{"experts_per_token": 1, "d_shared_expert": 640, "balance_loss": 0.00291, "balance_bias": true, "router_noise": 0.05, "init_std_router": 0.0328, "norm": "rmsnorm", "tie_word_embeddings": "early", "beta1": 0.95, "beta2": 0.98, "max_grad_norm": 2.0, "batch_tokens": 65536, "max_seq_len": 384, "max_steps": 4542, "dataset": "wikipedia_en"}
Below are experts of layer 3 (counted from 0) of a mixture-of-experts language model. Rows are named router (the router's row for the expert), up (a neuron's input weights, with its number) and show model dimensions 0-255. Each number is 128 + 32 x the weight over its row's rms, rounded and kept within 0 to 255. Numbers have three digits each.
After each expert's rows: a language model's description of what the expert responds to. This comes from a sample of Wikipedia text that the model never trained on.

# expert 32
router:087098124211106136157129142167158169157175170056101146122137176172188179176136133076123164152150153148095045119129104123150136119161090119084067101059144128136089117111118102125170084154132119137154152128109151156141124147135108145080090096162146096138140093155093146133076136173147125178135104163114080122180129175036097186156085124140109052109161111162136170115115125217230155162128133210137145183135175126147136123120111180154172136117095101125184157111150090127166109085049152146115147154153156138091068157118101164106124092166122116137135118149158111111168128128096157120145140178122171106159121104105128119165158129132155159116068137122163155135111153134121083090173154181144116149167090107124163156140141126131139163132186139146100123157134132063098107115091167
up0:085124167124103109167067114152118096116123131122128072185122159166076132172128130112154032118111140110089130061161114091134150150112176160110129111145183155159169109122217156117134144159128161089160117098156153140109150121118115105108128124148088077135096184101091128136057077075132133098128172171183170134138168171142155110079119099073177138128208124125130075122129121150182122149107091151129149124141151167157132142113167192136129052148130117113107058159090062120109074185082076151124138079118167106098115113127102146137135137125074105128071170106127136075139128113121141122156086150099134179138172145092108095120132182174112135135086162123105136114174115139120167092145098150126128119142154183115112068151161179153151139118193136225121162131089106099066123148161085
up1:097143105152150118094162133156075132132083097162123155182167154092062117193168140129131092070205131164112131134130080151141148155124099131131134107112151152158081119143154100079094147131098141113158164107115121082129121166150163150121110139150110151126073116145158139130129186119133083127109135136101115114157169124105163106177163089047124142174121111158157183076152092141097090111145133128195164178124197156031108132090056109182091132083139150122119069112068088177142149190075172119146120172144172144111130127118141147149119099111118149070103134110184113148117110074144168106139102139086071112091123152122107177102101155157097111088188074153193084079122143156099111074113122158120115122174156071126106158081132071104172116126067159139171078108120130167108110161103153
up2:112159111192124148116139118131111138095123120132149117083153134142142170133177116111146167063143138151136148181070121099148130076136113137100129125148099057114118088113124101132085111137095125080114139160181071133147121073098082084117125147154125128180054134149154066070104105103128161117235160125110155101140080188148106171108204127135192117112109139154101145095122127155124066175073153115125160122087144064118122179155135087139134139145110124208163164160135083102108118102129195115188139159138182131099076156070123178124144115117156144159128133116122110187154160173106107085127126079116148111133180105158108145109167145109194118089110150136140143160212107115112101178100195139153135094107129083113116172125139161070078168178182069134129174118138160143129140141170124
up3:146138133122117129100155117149160122171167154131142160111080173097094105043130156064115088127098146173149078160093115155129114168134090161124100091165118124128145142145131105113082109131145097139114125163120116152085120099071079112155122124135090098154133182085129070114106131144110145168177077081174106140127159130170145144060145141173104194111132123145150091149063090112136179195099207131155155187088106103083155113060123129070146106113151077138133154162133175117151123194182127156173145097181166124152126119207095169140121108036131143148139122113121143147141142079120142155140118092179098122082085122124122164163162113129122153188149066111162126128080171171154110209158199134121144152167172147159131180135162124127111133137146167144114110071090106074114157083156155
up4:114122145120136106137161085075143172108113155139143148132071145181115191138127118142117071083114100107134136172127111142169131100182131154152106149168145103172185016163164057158135174118149175084162182186139139091157139106183068141139137136138164112112151152119110114133117095114127159132127090103080137175154166118134158137105078141147127102142178103108147115041117155099138109106119150090161131088146133103078128073114134146158170136110185102099185104134186095152113081110148134159135127062087126163088174153141068176123134098075125105171167125106136153135096095135178184089168143127183107165100089093154103117136156083147123103085135133114126115148113084089129094174182183172141134122104088143147113114154138136069136070127137201180107170108090123093199109089085141
What it handles: Sentence-ending punctuation. Period followed by a space at sentence ends, plus ; ! ) and table numbers, and the name piece li in Tayliah, Haylie.

# expert 0
router:083125116108174156137131182188173114123135112117059114111124128179146161157116115112112110196122149110101146104110134172125084169142107138091084146095119101098058144141077148071157105122110139130069097158195142128124121126145127132115087140129039109141118097093158138093101178125147126162158085131117089145117133180075151182156135112175124100177148155223129105096121161140149144073173163109119073175171157144137142148165121192200129131148176149166157124120150169118125107110075155157121126086101106108144081118147131118084131098086128093161106108152165109110112122173120142116142156196095140080195163107100106093151172153087123135149094127111152137123165158149107100096252166177185144098163109127197100170075136144148153210138126119105144104128130148173144086118143143
up3:067112123097154171159154109127089086183153134138084074094109125121111075098116157147116131151111122155107106086139153108073076116138156158153133157116148154128107106148109109158129082101114146123087143150162158106154093098086156134088159082179168067112102161172179125145061131161152107111167103130115101182145134138091063150128112098127123154139141078076130110101057111140134115143092130145069164115079063160165116159090140071138123156130053167123130142175113149074120122200159111145143086140120160104106106194107113155152090100090112088102153187125082161085161120085143065142123125068128065217096134094138101176070134128169155131088151159056116119096126150126114199146085136161099120126152107124143096196182117138139088138149128101139102179077153173113174157112117138
up4:164106151107143118088119080217068170138077084104127124134141110144107129129136038100159163137105148207131103113131156097122095100151118178096121160131102159108184123067126163138182132070129071104071102115081143142126148116137124117060168160182161135177065125100133097145098161162177156102041109136142123099137142084169112102149101084134159096125115123106171142145200125148170167121160118114146125143143083105145114160135160097085091113157102099129114126141157114163088086110143123112148109153151147117107119141118163106127135080147158152115055148107161173046083105120120125098082155146168180120104130151100112152135176117126132111125149142043146166118096158156136049113102117177152143074119129070131168191103091153118140116139090119208183085122136158103099195144135161
up5:148103100135127066078156114124173155118059146122129128172120093112144151105163152087023128170080124171136094106157134146128100108181124100183129131131091123109129127147162161133111098134173096064100140131102097105100098096128141107133102172129153085164098124138155167085134095142095186147145172139191111132098076131049127144118147174164172111147123230136102122179111164126148191087125116149097148088171168128132125127145069096069129142132103119128167074182143107151061168152118132098085151130129137174155112107135147088126155139100137171083172149121156146118127099057123118211177070135101163120102162138119169118148132164192205084126155115108144112134105092131092107180095146180109143173128141157171090083151127087137146139116177130170121140100120137099100210088131136
up6:125128166117161075131136174113133097135139137131116082158143200145091117086141120086180195090131128134149158115104154133097155127152070166083092136181183102167158115150127140124147083097133146166081140148080183137145114159119078157126127143137166109141132098165172136180161167143117107174161100088153132111110132189092079134172102081099108188084143116186148162174188149094095137133133108182126130149133135101178109165097125130063207148160173147134144133122139141163123118137071144094118070131149083106179180139120189091138105173090131112132102130166071088134105101094111117121178149126159116073163146100166084134158154098127110118108112067183113080138128206133100133152075181189160122155102123152160183125147130140171133177072129125150158157097089043164152136095109175
up7:091110041107135123060110176152098113150138130095161105118091177146128154170111081124116083141134142149084101142091136100120158110106121110189120128101116143074154136100121167136133150181103216101157053110158150131164093064147112113093128181134160183109150187132192122150124116172118161178144182158108105141116154106106077131149150107126225161155113085129156173140159156083107146177138189112104105122127180134130154133116240127137090114184127111146135107158093109123189064157108121118145152093115142147075145109111094181063108101105103101115114098158108158116126170153106132148086127143124146124137072090107109114152096131133127129119173142073124180091117195125159136201128140172141125134164133070162152148153165153135189131095142085190130176073158145151130121122113169
What it handles: Non-ASCII lead bytes. First bytes of accented or non-Latin characters in foreign names (Ş, ő, ı, Cyrillic, Arabic, Thai), plus mid-name pieces like ew, ou, our.

# expert 18
router:113064094143101081132198143131153124161215195112126193139148146185150095172157130051084135171119203107130148106127145119133110138160082166104167141109143109113121135145087124122133074152088149126144147145200111104099150131110089087153115124151161115146130087126090111105093107140158137153142056096157102163128159126027149159120124142109165054152132111171132165121089144157177095066118138130161100117103137124138104120109134140123139185124122099140121153104108108095196160140082152148149028128122120097084086128062138180105056136091142111114107159193175142072088171186102167160144201138125126094127126107073099143191167199127110130183097170140139109121167152106108145140145168145111148125128140101130094185090134126159146155178122127113122141171128151114097128136125138
up1:141138106166114140127107165118169160174086079150128102103110110128121127085056144101111120123121140171123129128146104170138145112142162079108179127062102141151149102135059150125107145112159105120131152128122084101159121060145082136130151160151122118155095135146126102158110200123200192121066156131240082128055143132152117165129098154092138180159143138169142181086145119112124159127123089166086122108134164081113088168164166172103100179181101097171122091117097123075088153147169206128123068098142143115131090096080043144085163091126159120140161161126099103165148149105087213111126097084098148085125105101136132104113130168160099180149160141104115106080150140171113117125143122085169076094120131126115114118097151164130137165085172126123124156171135040122159162110089172
up2:106088132166126163150204153132200140116171085170092129169100113116097153125164199127117112182142136155145165118093144176097103154094124136165160138137133113118160112164139153107090140116123137139126116059114110089127080111085061126095155155093140159138105089204158091124149134177127135121082089132098172110172138148120122109139142118084117175119154135107154143151132147155149130146124100161158141197148136166103115155156089156084140093109093088080168169148097155128053120069111094118142102182083132115143151061047152051109128135158060111082131067136119107126056134146124134158105143120196147144137093103139116125131132115132149161085095170163100116170167126098172200134154175135204146110155123104123122138148118192144126178133062093143131145166102162032071163134110129
up3:108136094112181136057098078136145106118122189142123113159147095168092166132061120147131117149115110145093174183123115136139117133127072105090098123149119036100133145145165130079163119108135099076080089160124132157109133160133143071150173163199209147169164152168133164109137180103153103102092145082135127152068126086154185110124064125140114103100146165100161097105159116157175140169107093170166158121143092170079163140155102135163175113132119119081199111155093094170138126095065133155192142110153141152137110186065149102087112145169128117182157139150140108080098159108100137203127140158099071122130145129155175148148104177113160104156166138082152123123092166165141124190167133134130099112151168161098137133123137063100183143137145157124165096063129105178141069110119111
up4:118173136087142155131173095097159138140086122109116141134177140152154117165109171090112200138127159167155117106121173120091124136100081065132133125152189134096094156151108144077174169133119148136018105133143132148096113115100081132182120136043121147110154148191113121123108149117173111085116123147148149128140155110113144147142100174164088204181149125213157136143121115116159074072147138101150120170130122128096126218150135125123090130198230145125163160082163137107087128152085092143119116170143121104143104118109136140083158158094085093128038124162103142168105093153111173111127108158111141120126143135143186109181131140147118124119064123117077130155118132106177119097214135106187111129132143106130114067186130156157158165131068173135168138093124120131079135195140152
up5:099156096070105132087145056164026131081092158136092137084167086113159130113152115099137134119219097147110091112089086127127126127080096163134151077089135136127124132122104147120174129116144101123090109158096126082125156125143124139137117130117124148117131120150127174128101120103119159148117106106107027146076129116142132095139051109140127166066104169144152104124158059162154071158127144136085147066121126175155138114133144131142123141088101145071186066121143035112089121131104073109132144073145122156100120169143096157144142203078119113097172098169140083070172117167131134160100133159095153148100144148152092166113183160142094093098112164152129113176135111141177082093112167141106077155134105134116131072110134179171063121106146164118099149095183199157103178123092161
What it handles: At and by prepositions. The preposition at, plus by, under, near, during, in location, event and credit phrases, such as at the 2008, composed by.

# expert 28
router:132085148125080150077193172158170124179131111127144160141165153185146125141118150110072132133142191124115118155098113102125148132098093133125096153107109101109043151124096187077132135128136114176131106199159173150146166089151067108101121100162133143153114128127123106107094143142193139123135090137184130129152133143114162121124131143149134102100143153175140128085088123176126180067137099130159144147164112185164140086111127128150167135120110122101177098115141100059162188046120133153124096135127073111088137150120156106075115094190137121147104099161158131145170149158149187105120173187142159064213100151108104113199153178128087207127126166104156158169153161124107099118190102162114167167120065096170123157118131109119152116161132078073102068186158165152151175105154172
up1:097140158128097152112114130129116159154184143173169144162138179104137077125149178184200115120129107086128116162133125139116135076127104097123088122021167176116045135094159065111109144133158072157062106149110131148120056162153107156096129118136090127098160099093165118103071118144133137139173082078120113150169093158099103068106081166079100168074131127177119142116139096163187138122168132131161091144127111172087101189124121086112163108159148105125100131075122091077112087121110189136160155117148186160192166157163156129112186139140150102179124167105103151119120153113153073140139136121121126098148143091128083168134050147124101114167150118161146190149138117166180158106165100137155145114162112122101111115093062138128071092164173132073164096100096158116117099119094174
up2:109139141138083112122164110142092157117124143144147141136139122189072131071054118187107133065084069122133107067170149122146185095157119076095150143114100164143133168135111147094179183117117133151114109132133209103091164188143115147099090168101120071140122126099062168159154118158102099145134094116096076138160170128108148196083119154121105149126113063133092084164113142162081121114128131148109196106119123130109152166134161135056153050112129135149174100125141129040124114121162101147148111154123137127102103183070072125140188121127142114101121104155161088062110173175098150072138102141117198122092127156117086099150124124133130140178133084111101128112113111085113165110123132116114157176168148123120193122163129153121097171202153131149031130117167127180140154078099104
up3:149079137132081072132132115113137186145063158144121085102145133160097106131131113105167080129139101139167124109150114090063140088106116196154109172153105158155114147146165148080050098110134119114126122187151112099085127121112127075087164185167073121108098127192157110153095034168163077166135141147093151188071111132113148126165095112109128144103154169095089143144122168122163116135103111124104127100137086157164126153187095126083147099135135142113113146117156155116118165115095143120172094136108097124105136159127156099063128110120201142158165121110084158173161175090121125063132161106126114151130134146088130078201141105107071130104168201162139161173161115077083166127168230135074110094186085078118167151143126075112147168125131120168101153119110177097138168146160118
up4:147104115133173155177183120162139116140082164131167199123126155145125145156188157180118130116094101098060179128150138151119090158087155129144096179129177139164140096170088124141074089147174128146137113085150113089141206179164107134126116117078165124120177116120146130176169126130074137132147116131137131132163167185076108124141191161145125095130121165145095108123107081093162141145151143107170137086103174115127122074203149116159164110084107150117096145134063040164098186093101121127044122160168123153142080106127113145144131152139102090084086112137082158155100111093198116129124121081166102110127133140146068174089123136107094123109195166133139162123130094119237104142146125180131143132133125152113097130098128123122129071034176086115165133103151134120107126195149144
up5:065131122137150124155159071143128096152118143143188133076116190112151156099111128154128099137161150044087119165116098092170151115145170118140088072040097085069193165172156213084185107112144115104196123135171149125156118087154150158121090153159143108123158132114129174122115166146124123102053123087110122121125148130129163100160105132141127113070150136117130096115066132145148155168146089107149116171181083194077201079128105123064166082157095099134151150078154131161111111172114117095185153109121187085148079144099130134122105096183118119206112082123154179109097134115066078138140141055107161104097154128142120174173107150149103147161131111124136128120128126081147131131126091138123123110113144062102117105160163132179133104153095152134153117130116111082136068176123173
What it handles: Paragraph breaks and headings. Double line breaks after titles or short descriptions and == heading markers, plus unit abbreviations like km, sq, and Website, UTC.

# expert 6
router:121124116187118080084120123142195157124143115101132148108126136180136168082153167133090099129098165124089107076109143120117157156123127154110120144113102141180135153156119097128143105140068122166084130110143172120086130102117063099104134076180128119139188115159137096087147156131107158197157102194164123094166109180120181196164097089123091151144161155157112107121103127150141149062113132149149108145152195156148155115132089154199119093137041131161174136103125103116113105071081195118125099078162099129117130080171130112086110136110110142115162106150189113096157167090143206119145130178156179122110103131166095139170130135151094134099053156121121129196115173113105103106192185143168155170080118130169059163105094127095158114185173095145094100134183156080110096103143142
up17:146099116098140161123173101110119139139099131164140090076159189164153134129131060124108223117167081159120183105147125058132103139103127133187094082181105106141143154163144042159119132064072111130080103094160164173145128112161124108089192070106141136161166099093095159153174095142113149119126083162130109189176157141137132150138079135041126137104134164093095120107105107129116133084109122106109156141171134096093091097110132133197120055154117140166117153123110090113146140107104158083102111138141143133172166215124121154106128157180114121160108102102094085133126167193148135039108113096121130168159121144200163177167140135107095155125156100096171160148168079112103156159101131126098162167087107153169159131111170087171175116138171105162124144104082121125165132097148123
up18:144139065129098103154091114129135077182147129124172124061157157085121134147102166133141167165112106135144144119112061081110109136106191136095124150054198089144139156162151105093105124069090056121144070117129131196129095124128105088162201140100209132144111115067114102095146068163110197133101143099105147114099119114144139138146128133101088095099073182106106135137096086194113176155116173110157129171174166164118134122152126115113158132125111086138135133078193167121136160112126097154125098128182114110121164128085106083123214088130105122116082144171184072115138084101118161128128099166124131181083117138130112132115125083194116114091135131088092080097164140078152154185117145133118167139068089077106095145140168144083158176111157074146134095120076139156128140144080117
up19:162143131161151137105113112156120102163167110095116159131198052133183114118102158102097099172124131144180167143050129128157133189068106180155166186149161098159117162120105177127143133136103149102139115068155205144131129118103149216106182172127119132137184122091133114104099153142055100161140130137123150096178120163102160142113111099110076176099086149131189118111130179143080190083174155180135133111178107136088131156072151139107197096144146161164133179134103097126047151095162118093134109167136141110143151112094171180086093119156126146149065099124113109204096137128100137084124121118112187139177056123157155106123214096135143097144113144126127148138131151148124163132122151080100152076139157085093100120134157140142165156138130071083162140138105122096071137149129125
up20:169091109106102152083140169156087165126113174135138181141125147145119165141141132080140078194088197163193134117126136171124130130076171083126135099097079103143142132152100159137142111061159109127085126177118065133119200121168158107158112125182111076111082062189138143101147125133151170143167047114110063136120108124158099126135156099171157123102094100113163074121128139144098163158145198129145167123149129075109127143113121129108120130049150120109189129171151103145067129090129156085105097119242100169099108099133231101139143180100165098119093091122103140137102125119136196119068129161099153101138134130117105144154162140131073064146128150114154150112144149178147157143171039152105123118129114124142107114144156080125155122148088073152136121143118154144135159145085112
up21:177086088163161182128162132093099137195157156129124114161161123124114162110115127158096139168124190164175093090099111146151203076102123146139118111133107129131214085192116142145115145068103166099127134215187132170155174094118126132143135148138085130129122071139164169118173095196143126132098107170064134190177182124131055140130130108144103149104165075181142162082119124127057150073097130097152144155094146106084094084092087163164132104104111129191202112156142130115084078135107153137131077106112109154126121113121102136130100141107145101175203144161147180147105134154102120155097108156117133092134187084082086136152143104108163078126070149196089144165135165109160084224134136117149122102128138146131116111135092086186125118136120112131158125107118118121100120117133130
What it handles: Accented and foreign characters. Byte pieces of accented letters and CJK text, plus pieces inside foreign names and infobox words, such as Benoît, Loïc, Nintendo, Succeeded.

# expert 4
router:120142167158098081141190082148200179153155211048088107155140177154204145130168129077107132190159144105137117112157128093092152159128072170078066154098100086069151134083111131089133130185123105137127143220148181103117134157167103126123096138132118111158090110152133146055095137157164101171113096122174079143119163169118123120168108140136090125200152106117132110091110115137129115104136170147115140135180140163149087130097120139122095203182128130158123120108113100116142115125101124130104130083114132058100129124115175113105102069156130080113092141110171101143163118173141198156126136164142095109122123184066179163115146146112124116080130164128155169107168194171126099161152084169196148106153087133168109124119161176124168190110144099146115094116148134150111170103098127
up1:095187070206112111062147145146160110174144140222116064165092158204123157133144102078167077145109159119100159143186141120136152112119128165141092130128231159118118069098168113102147151164142178159164148116187178143099193142116159133106091151128153120121079132177123120136165085080128153155106091101126129127105098104177081099138136143149176089159140101096138122101134108110147092143096117121116180173148116117130132086134101152103124161114157101119180133118088172154139155143129139128122157118107116090137144149088116076157123189124107157132087087157146064079206099122112060126128083103184152161113158126158171123151157141094090099126097150144129102131080095188114149126106128160177165116158086124173130121092131175110237130151146162127098106135106110129107111097063098
up2:119104124087152119132108056121142164141107111155169067070061122136114102107149107123135126143098126162097135130181118091154096141142116127133131075101178077098173122142154131148161162156086082154125115144147108150135106066102149116067121164243122139130126169177126164130126154142171117104092114179146152120141139147167134091158136227170132140082173154169125146104093100109100075116146075191098122159142123129132123176195094082092155135115136117128083149125196147083131125134113121082148144140114160168071121127111119135172189129184146082136046120113096141123142148163146117076140115142072112073160203170115129132110170166096090125129152154167152153168116117099120170120155062095163108116094118171076148157148124129155170195201141060132124082133131145146100155111169109
up3:066114148198152135102056105161150123113145125151134162129168186169123151130092134127110091130144094136120080163156112144123123145140127092120118122114083079154145105139076119145082109086184074135108182148167115117094119131211113145051106078116203127128135151113135174122157163067157106122140092170084116097093086149119112159078116111160077162091078106102131105120140125174147114156197133174178089147155104125109179107061154139091136104119129166167059135114139179172092090063121180120149074140139058139078102134159103164171193107149122134122113101118138113173065135107096141173121096110135104145191110151162082086172191096123159119180094110061149130137115083118151147155147156125180103096124137133169118113166085149122096119082132124163127123139111120122185097134067100
up4:112140120149090119082119131150090170173162124089100091160161176050114104143109119101100125139096082103127083104116114151065172141109103089071144160120113187074137137085131123120162164150172145142089079162094114121139089077138149088128119147134130155143114149185115072136161091168078151076100165124147109144148160134160106140115108128068128123143160110114137153094133127153172173156113115108149154188090178207143112156120154104147169133065121114156089160119147121126134076173076151112084097093164158100156109164099129114120180067105165150136108168081137119121069137137148181147195127104111141082075168159162131118150179122182162137137097158128162136174128119095154179118104166173155082173169123160134145061103136110093204132094165193048143137070115125116092156129201137
up5:103095125158117169080063175150109118121104109153154136142156146159138112189133069168182141179110127171144064112117134125073118072155145132114118140157121123188067088080133086149146147122113128125126138143135179126126094105105149077136098117155073127144076093191128135085123163170141147135124108082153129166132168121138087152137149174149143169115130120118132148096066166185160114132079145131127146175128023098134116150152059083168128154170137129142148094138128136134122079123118110104083120086117140126168206061071161190101092124130158104152078202134141106082168120127146096148112117094099143131092106147133139111176137144117143121127084129146130115157152176119179127109087083171131122117194126104125069106123155113173189119189125211173176094172036101157144109096105132
What it handles: Word-final ed/est/end pieces. Word-ending pieces after a stem consonant, mostly past-tense ed (refused, painted), also est, end, ing, ad, as in bedridden, suggested, Landover.

# expert 36
router:081142129139093118150181147191172224129168132127115114184117148120146160145122176131093123143135149064101118188077138123235124180118130117144137114114143131130117141160068178131113146129129117159075124141191178140157099078119143144129146124143107115123181117119111102134088173154193123076154147159146120107192146190119154152213153085109126134155142159124127100104149129173145126065099149161191117132097177135153121145150103140184198127152073106173121156084148106081092120088105169140128065145120123121121141153088130112128159166102129147109096153112152155140101134192126141117196126182133145100142121129131148112162136198119078170138084105129124150149095172142099100104126151145161151167092162152168098179151173171090169193135117153111078090102184199104120095105133185
up17:105207152115116177098075108040120104138145089161147145143115091160152171121144146076093152162136150168165128094128054129091133162154090166157139204102063138161136193128130075115115139109141143106064130117144150119125110116085125064151115176178165143113139142158100188125103090105086126099090118134119101127141134124168143143197112123131045163161137123152139150137094157106131127145080171090120167167146065170076084183118130101120155124126096110149168077083149083124120125167162116175173148126134171119136175127151072118115175152133140144148114147086136119171143135164102126161066132129147130152104159080119162151090103147123131131181153166127143229091199114145142141143204088136125156072122069154118115130177168157096139079110169129063076131118136153157114096111124123
up18:128104111125161131152159101110125153129082191124135120183180112113176099148147137148125146100135069126095130136160136131106142136134118147145068178157126166089118092059121123134164126144160123197101042088110090104128148186130110147148101075098134103157086158119167135101177156185115132131096173211143112091126182103097126128120111115123139063155112176174102098140108126179142124114058117105139117057107138101182118090139124116121106126155101067094080136100162091095102101131067179156113172164150139132164175157112125092147140134090154100133114090153168101158061098109104121116105170117176106169103160113082187119148083116109119107131162102094106097146192140125137166046100135112155064079097170085142190111031157150123112047145089124135158146130093109140170137106120116
up19:141145160204135193108105131215147162101195155107084162137161155130142202128073107076156112160104151111106094093091155102138136146136128120138120109116101109162132076052105077135091061125130175111115071117133143144134143174126122139090157100108129170113172135168181132163129104124132075091127172138123160094145128179092078193158118071126113135150124100146161079116159107092120197101061159162100139147101141146137145120066119070130131117133131066168125144098099110161118137120086123094114108028139114115153164119125149134123103162059175136111122078167127116150099179121064119149166121116123152119099112118158134163116131118116179086123098130176124133100035119145156135110088136111142209105105094168158143120117176160122214174107098131152117171125122099090135136176175115
up20:144184204136161109127151121136164148095101129153108148097110152125154123138135224114134110121079137109176154138118125142021138132156182159119171179100111116146164154141104188105145116142142080115144130151155135146097097131183070125157160135105040148094151117116113114133142104185081065113141115130064126162147140076107124191138108139165157143116157079139122100133185101160183125118148155089166152132103131130136161153125092147085109167152162154163162086150126130142105125102073173116174118134097169158103105118074140171105185106127191137191143120138109116118146176174115123082107109198148112137153176128128143145117083120147129135076105171127138168062170123096109138124095125171118130141118099206182079132109101117105135089056127134086207147113160092079099125183204131
up21:126091139146124098120159113162151128175183112164152059128123128103170146143118128128180117100107149109104113139162167076125073118159140132156163109133095150129100133099122182152098143105089099195074108104142160170086176071160137154130106082091169164144151076177094110171098151138166176184135091142120138097117133107120188130116150161111089107144196039122164170067140122158159123106068082136098142108119176140123144185146090142111084141155113107145061125147101176118185147084051125088168189146114110131130109149131130091115116170135128094120090156105103114160102128109138148167147122216117095097180111119110173160135087182095141117170156088155099124194114127094129127192093114106126121138148088138096185217075135140115098133147133133113171211148112171159130121086106104
What it handles: Latin prefixes at word start. Word-initial prefix pieces pro, con, sub, for, ex, in, often after the or a, as in propaganda, proximity, convicts, Program.

# expert 20
router:089145104129123134079169164126144133175188129113114185147127149146157133122184110087111146152137119160046134112124122161127111195131150143093058129091118122156091088156118118058111103150120097113071094180153139158113150156188122158156163100114160103154169086137088145123120179146145157094161111152198103138192186114110103142133130155131163080177109159210128179120096090173128153129150142127173082103163163136132151150159100123140115128168154108147184156126179092089133137127042170151139105087108116099107104149151120113117084131158102154188067124162186105144105171156108164119227179138137144133186140151107150143141137207138066199097125147119201111121144130146089094106157136138133140155106133134156062129116160123093161153115157063120092123164181172136101151152106131
up4:149108170186112128131118131126126106167149187185153143208099070119075171105173121159162115091091172109120141096160196114114072089096152225152082139106210104233067120099119140107190162109161121128121115142133128147154157111155115102188094112085146142078173085149103119099130130100090087142131109123130124172074125131089148069130131068183128135101165123163122128104147114144068165102095114158122133076123163103149152079127136205086120119142148198159110156130157124175157137108116116177085118104162112160171163113131151149133146194121162068124080094128125143125088096100122156148089158154153122132151099154101110157117162140144123173166125117083150047152075100112132149160145165093117139157137141135157126146124091136115141115146206182130156114174144160135094119096149107
up5:107135109099096146119104164072121164146131096119133144121134142120174141096092137066123128109126110098089119128169227116107147102175160083154126127134113134130150119169146101110115159140117092113109089121103105147130182142149118114122137126100101182162059152136167135144132104145104162140063153119087099079109116134149132123150167083111128139191093108176157166149085179134095152178178168126122080103143124073149064136142090145132078112112069101135123110136160166111128116097142129131128154106108140158145155166154122123110170100051134139158098124061045131100218080114140181157136065160092176129165196131056149155145151142150130153043122131139138103123118116103201049166135073120127131159113081143133051126196136130158078117114181124135139078115163199166161084131097140
up6:108149109121151103098154173138135156186089130117077150144117104090130091141105158167086069138138070100142119144153096114127069144190076129097137108092108144150076097102118097128131123135127120110106128169064102190138159154135118098194142153103157105109151182160171155140134129138146136139183125124114161155090140148132144167083098156086097077108101150174138078111130202153205100057051208109140148157138144176094140152105180133186092137148208118128153106126034134138098153126105165094129114119157153180145080113143165138196117155045178119153103127140154123135157162193223191148106119154124117108146169152086097111142110101144134131128179128119183178120169136124177149103111111148175165156090102106119155098143142104120169107112143155098120159160097125118145137092111110
up7:177101128123094143130191135148153161160101107090107114169119091113072139173112119107162100140093040066103122137096138136107135072157117106156149143178151138135111181113107102142081130136158043157072104133085102104039156126205139107137128114136100156106083124130130157128152124152118113164137116090106151105111176068141119117107124147095132137107121122194117111115108125085100138104165172166134123120127131106112116141125118101153149162146052160123151160090121132109161141098099103082190116116110061112146086151077104161154125166080096141181087137119125070119057066154086106141152160154190077100139119230102166123128154146149211123098098103150186161143133168134116155150148124141131075188067121140147170143160144135161137139114084137193164152062142141139091184086109143
up8:136131141061119156124146141070111092173093115081114139104053114122129124080095098081151106139143096119106133108136125182131134195072122135113136117089106121123110119127100163127113116069172136157150095111109121127119194102133120098117114117124152097155089173159115183151106146146194143150143109166191094083082132142183205157136137030132127102176107118169158170111123102097092134118129075097113176086082146140122180133169234180060147121135107134116082132183098117119098103129138170138166126124169087107099133140138168108097143142146091204083119151085169118142138194128102153130143117148110130121156134177150160125182199063154090159108149204101095120177106154084161109093145185123160103167110118125135121123070148132128139100106113135125104208150134094129168153102097093
What it handles: Subject pronouns and was. Sentence subjects he, she, it, they and the verbs was, were, is, been, usually after a comma or period in biographies.